config.yaml
n_layer: 20
experts_per_token: 2
activation: "swiglu"
balance_loss: 0.00818
balance_bias: false
groups_per_token: 3
init_std_router: 0.00807
vocab_size: 8192
grad_clip: 0.5
steps: 2651
Below are experts of layer 17 (counted from 0) of a mixture-of-experts language model. Rows are named gate (a neuron's input weights, with its number), up (a neuron's input weights, with its number) and show model dimensions 0-191. Each number is 500 + 25 x the weight over its row's rms, rounded and kept within 0 to 999. Numbers have three digits each.
Before each expert's rows: "mostly gets" lists some tokens that are sent to it at least half of the time. This comes from a sample of Wikipedia text that the model never trained on.

# expert 25
mostly gets: " wrote", " book", " published", " story", " album", " film"
gate0:509498520527510538493488491499481507510516462535464524530448493483508468472469561542526496515457441543450510537480524517515534507504508493518525459482480493529463487517473528502503512471508524441482536508539571493479492514521497528447512502494561486522504518481501492515489519506496488520491480531481481503485524507512485507498490485511480505499468486490497535470491525496515503485463509528499499535531488521515529520500494482462493506547517509486488477476505500505459515509567489488535502519523482457508452466485535515491471478525504495562486550526544468468502512478481504504
up0:465500500468542494482498505487468491505490525528477523470555491485522531481520514494548481456506458537491493448488561433486505480523533517473460446540518473521477511511503487527498513484503534491456501503479498525484489532504486495463526513484469501486499503527462529482542501549509492487519507464475458501457489486503533505494525518488486503494467451540501505431532471497469520507508506525467506505489474496500523507515441490536493530522509482503493514528504513519495467514510476464535474537520523510504527449506484532492471525517453527490507515475506520513503500514477534533

# expert 44
mostly gets: " during", " into", " During", " among", " after", ", for"
gate0:479476496486538502506489527494478531490539527532483437458473488561498479506525513526487468533491523515513504509517474486502480478456505527495537492505506488482479523508508460504481507531504481542516485522515492466487486498460506469477504496478480482529509536488501493482532531517524478513544582460464528509491486451499514484453517471485475501460508489550479517533440499513489507488463486516548491500460518533548463490468514511503522476514492568502476496523501511482492484486515516535453518508485497479453506503490536479520533473514484491476492515510524455486500519538533490495
up0:485450492528549518465467512470489507488507499491518467487511494517478450529515514474494476503521553493483510534488462493483478475503461497525510511483490505442515521491527474550510481495486480527511481522517480465504530489516526506491485465507491476525456517480494497521492510514546503494557507476501544520511534458494476463544481501482502475548530481491545496477441481503507494504471463514519540475493509498525481499458467536517507470502500530531531506509460475465456452459490538519506534495504497532461502495495507450551511530490496480476501491509481489547520481464488485463

# expert 52
mostly gets: " in a", " won the", " to a", " for a", " as a", ", and a"
gate0:532492538520496532497483495455467491509512472450454494467504459500509512445509440510485534493467467484512520491508481545484532475508482520458508523527510462484481510520462475492462494498527481519439493519523512481529499500533516508511486470479494480537466484512512521511502477501519456534515471496513555469492517481523516489495562466538481496530506527499507519477439513497536516523506501516547525500512494515462454520555488492496527503499509533533496488530516536507465475502484526499534479475549529520515517488512498470471482524490527491493502490500486500554500489460550504484
up0:506529490474533463519481476525508446422486503504508520521484525503504481552494490501482471513533487511468506482504470477518491552489522495534527496518522544522470518505512498530532561473508498514536522506486481536451507548486499497518478499533506518454527494532484541497514507476469550488493494515528510510517507447455519486494488513480501512521511475457507453546486470451507494465490474483505492505522503483518549487488554491511512484525490498519518488482471521474534512482473495478498542533452493496505482540510478484465476460499484533499508524564492539489511497487507481526

# expert 1
mostly gets: " mod", " aud", " Part", " ed", " cred", "ateg"
gate0:451487465501488499516477469479498499529512490501533494488466464500501492504515482542487517534536452464510529510485501481508521517477487497516493494513495519484497552470504511548494474478447498514574532458532495500521445453494517466480513486481547476466469507464447505506474513497493532506524513524486507483545480496494485543496510474490497518490495485524543531550494506531463492473511490467509526521524473523482522469478479520477508487508457455453475448508487525495469499451524503502518483483503451550482519493492504493507460536484515526522505525502478506487542481492516468539
up0:470506537489467497484504538454539468532493480477518511484491494488494518481503507528488539497492476493539461524462477500528503497499474519489538475479551528510461563467473527543475455479489481491498533505535499489489492469494509517483460444505526460461451514478471471510487512552471453478479479506484526452522507494463516468496499500511487525466493492472486512499543544511481495459471464506539492478509512545482484503501503518528473490546482506487510454477458436470478495490513487520508493498524497488487490493479463468498484491473511493491471507503456520520551503506518491504

# expert 10
mostly gets: " that the", " of this", " These", " This", "ed that the", " than the"
gate0:508504503473459528464496484511537430513499484475540494512495520518488495457500523517491502523515480452505472555499526520507486486502553506506539495475488515551485496495507475531516532449537486450498517478509526513485467505522495499492521439484480539488483473512462517536488504522491496510485493498468489479485533485503516496535489483529509503519519479509529512538507503492520542484531495538536472492509493541528452582525475499496481473468504494508467521468523521471463489490494536492479500523483492505506464510523460485491461500447531530560499469516475526546508484505501474481
up0:500493461526478460514533528558488485471548520492491491519526521474499495505503494483505500486438478513496554504512538533486510554444480512513514516508534500521502512533505504473474489481514485530498526480477500479565487448516492495525537495520509512466475524479510486498496449479503579495460492472488532515509485550521498477497496473543500515466513528514501468484480541474498509518499541486517514484523504521487573473512536524488496480504513517466492501534462514460503495533491483506505497497492543539488517498540499479504475470497541526457454500532494516499470484526507483480

# expert 53
mostly gets: " | — | —", " | –", " |  | Swing", " | N/A", " | – | –", " | —"
gate0:505469477527471483479482495518508468492491481484511505525521505497502515524563519476466494461470464516430505503498499503529452468497537532525442511515515501496492527454496500539505494505489492497553500542501495506526457478514531503508505545516579512532526497508514511463477487497549512480498517545490529493493491510502523496523489501517503497527484487495514523467538507494514509501475495574456518536567463520511488508486514505495460499464504521486492537494479525502525503484495503468479509468521483488470488524517502530472511472499553496476464564521509523530507554500512489515
up0:518466500533484513487498514523444499512482473469503462542510511490506507514514498506511484462505489515486493510460510490514509477478481496547440502491491485490487534496511515520548536484474508494453497546504438509514472480549518481521492548485502477529497518498521526464517477501548512542464540498491476520494498518531476469503487510514495525526507482476496486515591550498504490500506503510520536493561474495533566466486500505505477514459499538481528552475495496476494531507506519508513546476502503513511501478474474524527505503484520526497458559487536513526475521522492487532

# expert 15
mostly gets: " scored", " touchdown", " winning", "-yard", " to win", " playoff"
gate0:499497444487481483514484494494516500494514477489558525542441501526494468470539518513472495534538502475485498508537504489448503531489518499524483475517527496456502504506490508502524528471485457507548495537544494502508530499445528475485538501502522502483561479513533534508470488537486484505468503508486499503484496484530486494502508515522508544495489527525498473527456485485495511430504500499506530521499493487536515490476523480472459501468531499494473530491471536532540500533508464490476512491498506453507488484507490528509533534553470481560515529536536466514503517506522440501
up0:544509539465486512473482495456470517484537505465512487537512506471484506503528533510475513585477511515487493479507473508506484511492483499471483523478476531524495501521458492472475471467522546497510492486483544489489485511489494467511519511467511552517519467482477493462480482534457485528518518488510513438491545535476511444495498487501458497486523473512494480550507485539511512495522504464482514534504478531469520529511517541494475487511503499504497491494476507560474554528484542548527478522502504539482531494532520458516487511475505494505484523434509531504508474517467507487

# expert 3
mostly gets: " as an", " under", ", an", " was appointed", " served as", " and his"
gate1:488490514538488509506525546464507488532507521499557455479517490518462482533465528475507497492490485518511539499481504468454505500502500488527470510499471558495514487533498507462494521477473486561532495513485492477515418478502556522456459518469501484518486535479491478496523538477500508511505523477461502523522474497520519461508488453474490496527512526503511521470501481482503490522499499492524492526462501508509486437516563491497521542491503495477483496484508489521455547473519517478505502515533484524520553539502510509511483509501488495474541543496507475542496521520490478435
up1:532501502473529487539435496515496430511471516513477534470521527532522483507458536541511476516549483492546523502526521515485524444509509492499507497512488530514513499485507522456472510474491482535523483538481499491503518484484530504488536514463531465509523522477508460508541525520499543474486500517484475542497526496510482475490472476440514473506532478447490546517518501464496541508498526508507469532510499455436509483489539542482489480506497514501482508531511509506479519500526536514478514532524540463519486497447482478494474522475513498493539517510527515507485493525481504539

# expert 46
mostly gets: " million", "% of", " population", " hundred", " percent", " billion"
gate0:534464501541529521483461490514435546494534517501498518484490494481509539522480423514525499524475482496509505480494505477480457485501501490494525489546494486495516503471538499497529441490507494540513471520547498489471487475510505502510516528495480472480484513493485506503468530503492493490507476512519510467542520497484494504526508527530547517490485451510474472538510518461466471526461506487501544467482489534512481456474503502507511501457506501508527481463490534467536474547493486491498492480490516508519471462496460484527502520537514445579472530496481485533491482525553477502
up0:511493521534527470492477524545511546487505512501485520521484489475560487472440439476502510534512508497483509504515435532473518465468510497517508545498504494487498480477498515506466487520492496514488493511508516517539484515565520506489504567473514489462527500462527521472514536502499494529536510498490518484489465510511504537486516477451519493485512490545460489507444492464514509483499499498509462461486511530486485466502458478516553508476475480456498493505497530491491464511511485504461533538487480538553508512509494512505496509501520561488441496507508508561493493525488498529

# expert 39
mostly gets: " oper", " particip", " associ", "- Occup", " Prim", " educ"
gate0:519516533494531505501534467448479512455492479508475520485513486490518515520529522506501436492481501486510476458492533493505487534537491558476517490527469499519520516504467493518528462490521480503504532511516521527525526513473458509532545509512503502540504519495528512465487500464511543501470497510470478513432471495483504512546483480499517487528540531448502512492491536460508522537496453553469530520532501490540510511490455520451498512485469482530484446489514498521512470530502539467511490456494491511497497461511517491464469539491510500505482516443457516495506498499518472486
up0:499461550545500484491565498509498461468503509499487427471476524524482538515504524454452519504483476478508515475481486533489539506518488522500476462496497506513499496484517504524465468517475495521493480477452482494512457520505528499529487495520473515429527526538485507529533526515469525472519507490530452528507515500533511512501521513543493504492508461537487489479524505525452501478491524460455515494470488474512545483509495492482500484511512505481480464494487481499515508524488508503476535513488497437512484482481486494453520487479487521504530467547518528526477432513522544498

# expert 43
mostly gets: " Moham", " Singh", " Raj", " Abd", "umar", " Khan"
gate0:506501499465493503492496516476465507489481471521471528524478522562528512521482539513525486492467507523470513463498533511498452503465529558518542479514493470493553502508478491464500505473510517539479483491496496531557503471499498534516530515447496519476498478495471496512509526488547543488464541524484503474505471474509483516495481504437527505521486533507512498489512487476505497516455563506565466513509480482491500524542492513504500513510499500540518495465499527473513486528479466538462538481456483490517502515524530529502493496462503548520503537482497478551463500503552521498
up0:446471446530521480522482518508539520482478489486500471504489541484486509486481502456492536494522490515522481513487515409506488500522466483489467498449516500501501534445511515465507501500503490496513519511484510506445500488580484504507495513495481504481493520490506472480491496510486497512504432500455468495526509504487484479526432491474497513486506499522503521507526512556479468552478504504495497477486473468454483501501465472455524496483494517453516496504488516469484502507487528511513479495539479507525504508512511483457468544521474459431527447475497492503509512493537489505